From a checkpoint of a small mixture-of-experts model trained on Wikipedia.
Training: a variant of SOAP for the experts, 1171M tokens, 9784 steps.
Below are experts of layer 7 (counted from 0) of a mixture-of-experts language model. Rows are named gate (a neuron's input weights, with its number), up (a neuron's input weights, with its number), down (a neuron's output weights, with its number) and show model dimensions 256-319. Each number is 200 + 30 x the weight over its row's rms, rounded and kept within 0 to 999.
Before each expert's rows: a language model's description of what the expert responds to. This comes from a sample of Wikipedia text that the model never trained on.

# expert 0
Ranges and numeric years. En dashes in year and number ranges, plus year-prefix digits in tables and careers, such as 1971–2000, 18|83, 41–47.
gate0,216,191,212,230,246,188,206,179,160,204,175,227,165,224,241,222,220,146,152,193,191,201,193,228,167,222,179,207,221,248,213,239,243,178,214,211,239,190,167,180,217,239,205,243,220,188,197,211,206,282,172,216,213,270,185,200,174,166,236,166,168,274,180,199
up0,210,200,163,228,260,160,235,131,170,172,179,226,171,196,220,245,252,158,195,191,186,194,182,221,159,226,220,210,179,218,201,248,190,180,177,212,225,176,117,188,188,194,203,264,161,176,203,237,212,282,172,172,207,223,177,188,228,160,209,195,157,207,205,231
down0,226,210,224,208,221,189,191,160,187,206,194,161,172,212,201,211,237,230,215,196,224,231,243,214,203,194,229,214,210,169,242,189,205,151,230,187,223,177,197,137,260,211,248,240,219,176,232,252,202,195,218,229,210,199,198,203,237,205,190,234,208,208,167,185

# expert 29
Word-initial fragments. First pieces of words after a space or bracket, especially capitals and prefixes such as dis-aster, Ar-ab, Pun-e, Bh-uj, P-ublications.
gate0,198,244,184,186,184,160,231,228,204,201,180,182,226,161,252,228,147,211,146,148,181,252,198,222,164,190,224,172,178,222,170,234,249,167,195,207,144,203,224,201,177,207,239,219,201,203,186,184,194,223,219,208,179,211,216,183,239,143,190,198,215,197,224,176
up0,232,219,208,178,220,161,197,192,183,242,192,231,132,192,207,161,232,188,227,259,190,217,235,184,228,154,209,187,193,197,231,241,186,200,193,172,233,203,204,196,224,246,189,140,227,178,175,215,190,206,188,192,169,169,250,209,183,199,152,183,176,177,177,219
down0,189,197,209,208,251,193,228,192,213,219,167,244,201,218,161,176,218,214,182,240,209,198,196,248,192,227,194,227,225,232,165,205,207,177,164,194,154,223,199,227,166,180,202,229,205,212,224,159,197,196,219,228,208,156,194,159,181,166,226,191,193,219,202,211

# expert 18
Word-initial fragments. First piece of a word split into several tokens, often surnames or adjectives in quotes, such as McN, Kl, cl, br, sm.
gate0,177,184,200,192,239,205,156,207,205,243,176,228,199,187,161,257,253,230,194,213,179,159,170,177,215,243,215,239,227,216,189,210,221,140,220,246,166,210,178,182,150,237,224,97,226,167,203,183,168,233,215,207,204,184,186,188,202,175,162,190,186,149,250,209
up0,200,213,194,199,214,242,234,250,215,157,228,197,216,215,161,194,170,221,210,209,169,218,210,213,165,180,200,196,179,237,155,197,204,208,175,211,206,238,227,219,213,228,242,197,195,234,207,201,192,211,251,190,192,218,211,158,177,217,234,175,169,160,147,162
down0,233,234,202,182,168,242,233,192,182,220,213,219,208,219,192,199,180,214,189,224,230,218,188,145,230,186,184,193,208,189,208,195,174,262,189,225,207,238,223,138,216,249,154,232,201,175,207,189,200,166,236,227,247,249,242,224,198,293,179,250,186,192,214,175

# expert 35
Digits in numbers. Digit pieces after a dash, slash or colon in scores, ratings, date ranges and reference codes, such as 9–5, 4/5, 134-5002.
gate0,151,230,145,199,212,162,199,247,197,160,160,175,161,238,194,214,220,225,222,212,225,197,157,207,181,226,148,173,273,194,190,166,226,184,187,217,196,199,169,195,230,248,137,173,231,223,181,180,198,230,190,187,208,177,212,175,250,194,226,160,197,194,194,142
up0,177,190,184,246,213,267,217,142,170,203,237,191,261,144,205,221,163,202,212,177,182,167,260,212,201,253,232,259,161,196,179,179,237,209,208,189,203,192,202,144,195,198,232,222,217,207,248,203,199,184,197,225,222,208,174,252,242,133,178,236,176,234,166,261
down0,263,221,213,200,189,210,213,220,179,137,173,203,173,250,190,227,162,195,274,196,210,203,162,182,181,210,188,157,167,226,240,209,196,198,143,201,217,202,231,186,188,200,193,173,208,208,205,223,205,220,210,154,212,195,205,186,203,218,207,190,181,215,151,188

# expert 11
Mid-word fragments. Middle pieces of split Latin-derived words, such as exp-at-riate, comp-elli-ng, Prom-ine-nce, con-que-st.
gate0,201,234,217,250,163,188,138,206,162,160,265,196,192,191,152,169,233,222,188,238,247,200,264,216,230,218,224,204,172,176,145,192,138,187,203,244,175,247,209,213,217,165,185,196,188,180,230,220,218,229,189,211,187,201,196,253,249,127,221,198,147,207,189,257
up0,167,190,207,190,225,199,143,213,218,180,216,247,176,162,217,215,203,242,185,181,202,210,198,215,165,239,179,234,196,167,205,216,156,188,183,234,173,230,176,174,198,173,174,230,243,197,195,168,151,201,289,208,179,238,208,205,214,131,215,226,169,177,214,203
down0,230,235,214,194,202,237,170,191,195,202,162,199,198,208,226,214,154,195,168,209,260,188,184,183,132,259,201,217,176,187,198,163,218,237,263,161,151,202,194,213,164,236,210,199,181,128,260,201,164,201,193,197,206,175,164,194,219,189,166,197,223,242,175,219

# expert 3
Biology and taxonomy terms. Word pieces and function words in biology and medicine text, such as protein, gene, cells, and taxon ranks like Clostridia and Subclass.
gate0,161,253,239,199,228,163,210,239,202,245,174,181,233,182,146,199,192,176,187,256,212,224,177,225,207,197,222,214,224,205,170,187,167,204,216,219,223,203,204,194,210,225,126,194,260,214,146,170,220,213,217,176,241,209,167,212,191,264,227,230,193,222,226,241
up0,204,203,245,178,237,192,206,194,197,156,173,199,180,240,199,162,170,234,220,226,199,178,226,178,158,210,199,215,170,195,240,242,238,216,191,210,145,211,183,193,200,196,188,245,139,181,238,213,246,179,240,203,199,204,205,187,194,195,131,222,189,163,183,187
down0,148,186,180,203,206,210,174,203,248,162,189,216,208,184,180,191,184,143,199,217,208,155,205,151,193,207,243,215,232,189,217,226,218,205,187,87,190,176,228,178,175,138,201,197,233,180,205,188,171,212,206,215,159,211,235,243,195,180,154,161,185,236,177,174

# expert 27
Census and biography verbs. Verbs and function words in census demographics and career text, such as "population was", "of those age 65", served, graduated, located.
gate0,169,248,161,189,244,173,186,193,169,220,216,259,222,152,180,158,225,179,198,176,159,182,202,231,183,172,184,149,174,179,190,231,222,214,170,192,219,228,224,181,208,239,192,236,161,218,182,201,184,190,243,198,218,202,171,244,176,210,219,169,217,211,199,195
up0,208,184,146,233,216,232,177,235,188,201,201,180,185,203,180,212,200,204,160,195,205,210,182,174,151,143,176,208,148,163,227,201,239,187,159,206,218,148,195,201,175,191,221,155,186,236,182,203,197,209,205,174,192,160,153,246,237,217,171,199,198,191,181,206
down0,128,222,182,209,165,159,203,173,148,171,204,261,249,184,231,184,238,169,252,207,166,221,228,209,199,104,202,190,244,181,156,187,184,145,192,195,188,191,184,193,174,185,208,192,231,153,246,153,209,258,172,174,200,176,219,199,179,195,213,228,144,215,205,233

# expert 24
Month names in dates. Month names in full dates, mostly from film release, premiere and award lines, such as on January 26, 2020 and Born: September 27.
gate0,152,169,261,212,170,220,233,205,210,200,179,265,161,198,213,184,232,219,137,205,181,188,168,247,204,192,227,171,198,233,204,213,180,152,168,180,241,154,224,198,253,198,144,218,183,207,200,161,191,214,168,214,233,217,163,195,198,211,207,203,135,196,189,193
up0,225,174,193,187,199,182,177,217,195,237,204,178,189,210,218,225,202,232,157,201,227,222,201,173,188,233,153,276,190,144,235,211,184,167,188,113,211,211,182,169,178,193,169,208,229,183,256,243,137,186,211,228,193,213,227,156,186,178,239,243,207,187,195,193
down0,143,142,162,241,197,201,232,254,184,263,236,119,180,184,235,161,165,194,226,164,185,207,214,239,212,231,172,147,178,200,220,216,231,137,165,236,211,224,186,188,207,178,208,175,228,166,182,182,247,216,220,181,238,169,189,168,167,220,226,244,241,175,214,171

# expert 8
Word-initial stems. Opening pieces of longer words split into parts, often in military prose, such as res-ponsibilities, rev-olt, rel-, arr-ival, dev-.
gate0,255,180,261,159,193,221,227,230,174,229,215,212,177,201,177,256,151,180,189,260,210,226,176,242,199,219,216,189,242,189,247,201,205,200,164,223,195,163,255,194,215,206,185,205,187,189,186,213,203,200,137,169,220,231,267,247,229,183,203,179,141,190,203,219
up0,222,210,229,178,189,219,167,213,209,152,264,216,193,141,242,224,173,201,142,240,205,250,197,178,251,166,146,244,221,213,280,188,182,206,171,223,184,206,252,148,200,192,184,238,183,249,219,213,214,170,230,190,247,218,172,200,171,213,149,213,182,198,264,178
down0,213,191,245,222,252,146,160,192,167,174,201,212,204,218,229,272,228,230,158,204,253,212,220,191,235,226,216,201,200,190,213,187,166,199,224,213,182,157,215,202,224,169,207,222,229,231,243,233,187,156,201,183,213,250,178,207,188,183,213,225,191,210,197,160

# expert 4
Locative and temporal prepositions. Prepositions opening place or time phrases in prose, mostly in, also on, from, during, throughout, as in "in the country", "during the war".
gate0,203,179,196,244,208,151,255,225,233,201,183,226,211,223,190,174,219,135,227,245,158,241,184,206,162,194,249,187,204,257,215,165,203,280,234,227,224,232,201,202,146,177,186,183,217,228,139,222,181,150,129,163,119,194,190,189,198,177,215,183,207,185,263,216
up0,199,165,230,160,192,156,157,210,137,171,178,231,142,198,223,190,178,230,186,201,177,201,173,196,211,232,162,193,221,188,192,199,221,162,180,173,165,210,194,226,227,199,221,211,116,223,238,191,189,220,260,191,209,218,199,171,225,224,148,279,205,250,186,206
down0,196,212,170,260,219,145,280,195,183,207,213,199,188,175,198,204,255,220,177,273,257,212,215,197,209,158,186,199,153,187,164,206,206,187,219,177,220,191,247,137,235,231,186,187,216,176,209,189,165,203,161,203,166,197,161,211,191,169,136,201,159,212,149,209

# expert 37
Short first syllables. Short consonant-vowel opening syllables of words, such as mo-uth, so-uth, la-ce, res-po-ndents, and braces in math markup like km^{2}.
gate0,275,175,223,177,197,157,224,199,191,241,197,173,202,248,177,201,191,173,201,189,204,187,144,208,251,194,247,182,205,121,184,200,193,183,199,208,220,178,213,189,194,247,212,203,205,175,233,201,190,184,154,208,194,164,197,183,152,155,162,234,140,195,177,188
up0,195,162,184,197,214,224,173,158,178,189,184,173,225,199,180,236,201,237,171,186,207,197,208,217,188,194,136,140,227,173,228,206,202,140,161,233,186,142,299,176,184,177,220,226,129,200,186,216,216,160,224,245,217,234,195,204,195,186,164,192,221,186,185,206
down0,168,203,181,193,164,229,213,248,166,202,218,168,160,228,170,194,209,179,165,176,184,193,225,243,257,237,240,196,168,162,179,211,193,214,157,218,207,215,213,214,208,195,205,201,200,240,195,204,172,243,182,239,230,197,192,189,199,172,214,171,225,192,218,263

# expert 33
Hyphens and list dashes. Hyphens in compounds and bullet dashes opening infobox lines, such as Right-handed, avant-prog, commander-in-chief, and table rule dashes.
gate0,147,189,220,217,177,177,183,200,153,227,253,151,228,275,185,254,228,178,175,165,158,226,231,248,219,224,169,197,182,195,142,168,195,146,200,225,177,220,202,168,195,198,231,210,239,202,164,204,205,219,177,222,202,259,160,223,242,186,229,210,183,244,172,195
up0,182,205,189,188,181,134,224,158,173,165,231,197,178,239,188,202,196,219,224,182,181,209,201,157,189,187,278,170,235,187,167,251,208,143,155,157,189,270,205,188,243,205,156,200,247,199,256,236,158,190,177,217,192,174,176,207,206,176,214,200,199,206,134,163
down0,195,224,203,212,206,179,219,192,175,168,192,188,199,164,224,151,203,211,198,203,217,199,182,199,197,240,253,185,182,194,217,185,183,268,198,199,227,185,152,231,230,246,134,199,226,212,191,234,217,158,214,178,166,209,201,154,193,135,173,179,225,199,211,188

# expert 7
Post-verb prepositions. Prepositions and linking verbs after a noun or verb in biographies, mostly "of" in "board of trustees of", plus at, joined, called.
gate0,184,194,156,240,232,185,206,208,217,195,253,186,260,228,205,180,242,183,159,264,219,153,182,197,202,220,227,211,219,234,191,179,252,225,237,197,188,189,216,216,215,173,227,203,256,153,191,178,174,211,144,202,176,214,216,234,190,182,200,265,225,235,202,189
up0,192,226,238,236,198,227,231,201,211,220,241,184,250,137,199,122,251,196,188,224,228,175,200,192,189,213,182,215,183,231,193,180,223,229,250,195,166,205,223,223,220,196,230,179,259,206,176,168,202,187,195,213,231,164,159,215,211,240,219,193,219,190,153,204
down0,209,164,194,194,224,164,148,197,181,259,200,243,181,227,230,258,191,204,209,186,184,200,129,174,186,192,242,182,205,126,171,228,168,161,179,133,199,219,140,171,190,224,197,236,150,176,188,210,261,206,214,166,190,153,219,194,218,183,226,203,204,233,201,223

# expert 6
Prepositions and modal verbs. Prepositions and infinitive "to" after verbs or participles, plus modals and time conjunctions, such as "swear to", "known as", could, before.
gate0,180,151,223,219,215,254,190,202,205,190,156,226,197,146,178,149,128,205,174,164,274,238,151,207,203,171,250,219,169,210,165,244,206,241,211,170,170,195,187,232,192,170,214,211,183,258,200,247,252,227,222,167,183,161,195,153,253,228,163,162,202,231,211,211
up0,200,201,193,156,217,230,167,225,205,197,252,195,243,250,216,204,196,220,227,247,194,243,207,202,195,241,217,176,204,166,170,142,223,224,259,234,218,191,239,206,217,233,180,186,243,180,147,225,184,205,198,228,198,216,222,162,202,192,195,199,171,194,122,170
down0,193,230,231,207,215,172,197,211,178,219,196,238,161,214,156,102,110,200,220,176,228,204,119,194,154,175,183,220,159,182,200,192,165,179,147,208,200,212,223,233,176,196,195,212,215,201,184,163,218,178,154,176,217,200,192,192,193,220,207,146,280,225,237,266

# expert 25
Line breaks after sentences. Newlines and blank lines ending a sentence, list item or table row, usually before headings, bullets, table cells or new paragraphs.
gate0,200,226,242,197,212,218,199,203,245,190,201,177,211,172,219,244,196,264,228,211,236,146,120,172,188,198,239,179,265,247,225,204,174,210,198,209,203,257,217,261,196,177,232,221,205,216,174,236,192,177,156,163,262,218,239,168,202,231,193,168,252,190,244,201
up0,207,196,201,232,187,189,209,189,230,184,147,197,173,160,205,225,199,222,235,207,251,170,164,160,162,188,194,176,208,202,204,210,181,218,207,176,190,264,175,273,205,160,204,183,204,237,150,214,154,188,179,198,230,201,237,190,238,250,200,182,279,229,222,194
down0,223,218,176,210,206,267,211,192,222,176,190,249,186,204,199,267,197,194,207,208,162,250,185,222,207,197,190,192,244,204,181,171,254,240,192,192,244,200,205,176,225,238,160,176,215,173,230,172,200,218,248,219,181,195,133,193,186,239,181,207,194,224,154,244

# expert 22
Kinship and naming nouns. Nouns for family roles, rulers and names in etymology or genealogy, such as son, daughter, king, "the name", genus.
gate0,229,213,248,221,195,136,172,247,144,175,202,191,259,176,220,109,197,237,140,171,256,229,233,226,204,174,216,226,170,174,196,145,200,229,242,242,187,196,122,227,224,198,202,242,207,261,203,178,235,236,204,198,193,210,230,200,186,198,230,181,196,192,196,159
up0,181,245,211,164,140,185,193,172,207,139,194,201,183,150,169,180,181,146,206,235,203,173,242,215,196,138,193,220,216,236,245,213,171,267,128,225,224,218,212,181,192,147,219,258,162,225,204,197,206,178,153,224,220,222,217,177,189,194,229,206,189,247,204,242
down0,231,225,214,153,205,240,184,234,178,159,227,167,204,204,205,139,224,146,171,210,212,188,197,201,226,173,233,187,223,237,215,188,184,209,226,179,219,200,208,215,205,248,194,196,192,227,181,153,191,164,231,203,232,238,214,165,185,222,186,166,213,216,219,284

# expert 2
Wiki heading equals signs. Equals signs and line breaks forming section headings and infobox labels, such as == Discography ==, Personal information, Binomial name.
gate0,196,228,205,137,217,154,250,262,197,150,195,191,177,232,244,174,216,179,169,193,209,166,179,186,223,170,183,166,203,225,201,186,219,203,228,232,223,234,185,217,171,236,162,230,137,237,239,214,203,238,172,215,229,175,186,165,196,185,189,184,188,224,155,175
up0,231,220,192,204,257,237,206,210,191,166,235,196,174,209,228,187,188,211,187,151,197,240,167,179,184,191,194,162,210,210,166,242,193,257,197,196,221,188,158,143,149,169,235,222,220,261,251,173,194,202,188,194,184,204,237,167,189,120,185,191,240,176,175,194
down0,163,196,155,211,179,210,205,228,189,202,227,202,172,240,239,219,243,169,190,160,188,183,184,198,217,231,177,186,258,171,253,181,205,215,262,259,206,206,187,221,232,206,230,152,164,166,201,213,225,168,176,195,158,202,179,203,201,205,202,204,213,122,203,213

# expert 20
Common adjectives and nouns. Everyday adjectives and abstract nouns after a determiner or possessive in biographical prose, such as public service, business, social, death, conditions.
gate0,207,232,206,213,211,202,211,196,166,222,204,211,182,210,282,215,198,235,236,168,206,180,205,231,243,198,177,205,179,191,195,208,256,200,218,234,202,192,187,210,240,256,229,176,200,156,221,171,245,201,157,191,245,186,143,204,221,260,172,217,246,209,194,194
up0,166,250,209,195,226,178,178,238,180,202,194,196,239,216,210,165,230,179,212,228,142,186,201,156,199,169,158,184,218,203,240,126,153,216,167,235,209,216,168,208,199,169,217,220,202,192,195,233,208,208,215,160,183,190,201,246,220,242,203,205,208,193,205,186
down0,226,281,187,197,218,208,215,231,224,211,186,189,268,168,248,212,182,161,147,222,211,234,283,229,188,181,180,200,183,173,212,210,223,203,218,215,236,191,207,202,234,252,228,235,211,185,217,221,218,173,165,190,201,258,183,209,143,225,189,187,160,220,204,212

# expert 10
Sports competition terms. Competition vocabulary in sports results and tables, such as medal, tournament, final, round, doubles, plus ordinals, ranks and note text.
gate0,210,182,223,221,174,172,194,221,176,260,142,166,214,170,168,165,182,233,205,169,203,223,231,173,195,193,241,246,151,212,190,175,209,260,170,206,234,187,220,172,192,270,150,228,198,226,261,195,196,184,211,207,207,229,247,187,220,180,230,209,190,191,227,194
up0,194,244,206,201,209,257,201,203,165,181,223,191,187,207,155,170,168,189,182,217,220,215,148,211,171,252,212,180,237,209,242,191,233,137,188,188,175,184,161,263,221,181,210,188,222,170,148,214,188,193,203,186,178,205,211,189,110,212,171,243,211,154,116,237
down0,208,163,231,188,191,213,185,216,219,198,152,215,214,208,212,210,234,214,182,222,232,214,161,253,173,207,206,227,217,245,111,166,199,146,231,238,231,176,171,197,189,164,205,199,184,237,191,218,225,183,200,210,176,194,225,230,220,198,172,239,170,183,187,230

# expert 23
Table cell separators. Pipe characters between cells in sports standings, results and record tables, usually right after a name or number.
gate0,219,185,178,210,248,222,167,189,212,256,217,245,226,237,220,176,200,202,156,217,189,225,178,201,176,171,193,243,245,155,186,210,244,248,195,188,235,162,182,169,222,197,178,225,230,230,205,200,187,226,145,172,230,220,208,201,186,233,212,181,178,201,158,219
up0,184,183,199,201,178,180,215,198,140,171,157,239,211,141,192,186,233,198,221,180,237,170,243,203,200,242,254,220,202,276,196,220,239,192,212,186,215,214,254,181,195,220,234,236,232,195,207,208,208,164,253,262,232,155,179,235,197,228,184,203,223,178,206,213
down0,239,200,202,208,198,151,164,195,195,217,209,129,198,171,124,216,133,197,223,161,192,178,142,195,212,225,189,212,139,192,184,220,204,179,200,199,174,150,181,225,239,149,139,243,186,245,170,236,201,224,232,140,234,152,227,197,162,244,259,170,210,198,156,217

# expert 21
Latinate suffix pieces. Middle pieces of abstract Latinate words like appropria-ti-on, computa-ti-onal, addition, plus apostrophes in possessives and glosses like Kim's.
gate0,253,234,197,180,220,198,246,182,198,198,190,179,184,211,171,157,231,210,231,205,178,158,219,186,183,238,219,194,236,202,156,251,161,254,260,137,215,172,216,237,201,212,199,247,240,194,202,181,173,232,228,242,175,101,203,193,172,198,211,228,190,177,195,231
up0,149,295,187,229,190,180,179,204,258,196,259,148,191,224,238,209,129,157,236,173,186,221,167,264,173,253,197,198,187,221,180,157,171,294,206,225,202,175,235,177,223,145,191,172,154,179,193,245,154,200,222,225,191,210,201,227,254,215,185,143,185,131,210,261
down0,190,187,227,226,145,191,118,182,231,152,258,213,175,181,168,260,146,221,175,212,186,236,207,225,179,152,223,196,261,221,138,219,181,162,189,212,188,180,208,244,230,232,207,208,168,165,259,200,164,213,218,192,200,185,174,183,194,231,228,178,171,224,235,177

# expert 26
Motorsport team names. Team, manufacturer and driver name tokens in motor racing result tables, such as Racing, Chevrolet, Motorsports, Richard, Ford.
gate0,202,177,227,175,230,152,181,236,159,186,231,235,163,213,221,212,164,208,195,146,225,222,208,177,209,231,144,209,177,242,215,231,135,282,190,240,153,278,242,196,198,195,209,227,180,176,209,247,206,215,206,189,203,226,255,168,210,218,228,263,181,202,221,235
up0,214,201,181,181,199,230,217,158,119,161,225,204,192,160,195,204,167,184,131,248,135,240,123,207,179,194,224,195,160,227,239,190,238,179,213,220,224,172,185,198,183,219,195,231,202,204,267,222,193,235,175,207,177,182,173,228,151,229,233,168,225,182,206,201
down0,216,164,189,207,157,161,209,205,188,195,187,200,207,214,233,226,254,218,217,198,190,190,189,177,198,250,203,163,187,154,239,232,229,156,198,186,216,112,238,206,181,189,237,192,166,207,173,218,164,217,207,183,164,173,192,213,213,198,232,214,170,217,219,187

# expert 1
Mid-word consonant chunks. Consonant-cluster fragments inside English words after a short onset, such as ve-tt-ing, cl-ap-boards, cl-imb-ed, sc-arc-e.
gate0,166,177,184,188,200,177,216,183,210,166,196,197,164,277,170,256,189,192,173,209,209,172,122,229,174,213,245,189,251,178,177,194,221,216,237,191,160,159,174,205,142,130,206,235,182,193,183,253,260,224,207,237,172,198,179,199,188,192,241,208,192,224,146,212
up0,125,194,186,170,222,208,226,157,233,160,183,219,179,218,182,193,214,175,188,224,212,171,158,250,158,261,207,169,239,169,159,210,211,231,235,156,187,178,230,217,147,219,193,243,232,219,196,201,195,227,188,161,205,238,167,191,147,190,229,235,172,254,182,229
down0,153,174,186,180,151,174,213,236,193,189,243,205,151,238,205,222,170,159,188,172,188,200,146,211,174,209,164,207,220,169,187,189,272,184,183,199,169,197,214,152,173,212,170,205,187,211,138,166,218,167,231,201,143,171,266,208,150,179,254,238,250,216,164,283

# expert 28
Closing brackets and colons. Closing parentheses and colons in lists, tables and infoboxes, strongest in taxonomy boxes (Order:, Family:, Clade:), plus the word New.
gate0,233,248,207,203,220,285,156,212,211,191,155,168,243,199,149,215,226,177,205,204,194,238,233,196,203,218,214,223,264,144,236,240,174,262,165,239,169,189,193,188,255,206,186,245,209,242,213,199,190,228,174,171,170,224,260,187,155,203,219,221,204,168,187,213
up0,217,227,174,279,191,212,182,140,221,155,143,223,181,221,176,195,199,160,198,201,206,186,181,200,192,161,220,187,230,234,228,214,179,224,205,135,213,210,208,165,176,203,201,187,225,214,184,230,249,188,208,201,166,211,164,205,196,176,207,252,196,211,181,223
down0,182,205,169,244,219,174,222,204,188,195,206,235,207,201,188,181,177,176,233,233,240,202,226,175,229,194,198,227,200,187,214,180,182,199,200,217,243,200,194,234,227,133,187,197,181,242,147,194,223,217,182,145,225,212,192,227,235,229,190,164,146,234,194,194

# expert 39
Parenthetical units and scripts. Numbers opening parenthetical unit conversions like (139 kg), plus Cyrillic, Thai and Japanese byte pieces and words like born, aged.
gate0,186,147,196,223,216,204,169,159,223,185,190,209,176,207,209,185,164,229,257,237,190,217,217,193,134,198,152,199,214,235,235,170,210,198,223,219,172,159,214,140,230,229,167,164,233,255,156,184,154,171,225,169,216,194,230,215,209,222,195,258,241,220,185,206
up0,197,143,186,190,198,167,222,163,176,226,189,177,171,190,177,142,160,190,224,198,206,174,257,207,204,220,186,192,207,206,247,239,244,205,264,175,174,158,233,179,274,276,176,210,196,232,182,196,190,184,179,185,202,221,228,203,219,242,186,211,224,170,220,216
down0,212,148,149,170,188,206,181,156,227,216,173,217,223,169,199,239,151,219,226,204,183,212,258,205,188,226,220,214,183,199,169,222,209,246,217,197,195,171,224,183,235,222,234,198,222,174,189,240,180,224,253,195,169,134,208,175,252,209,188,233,221,231,130,236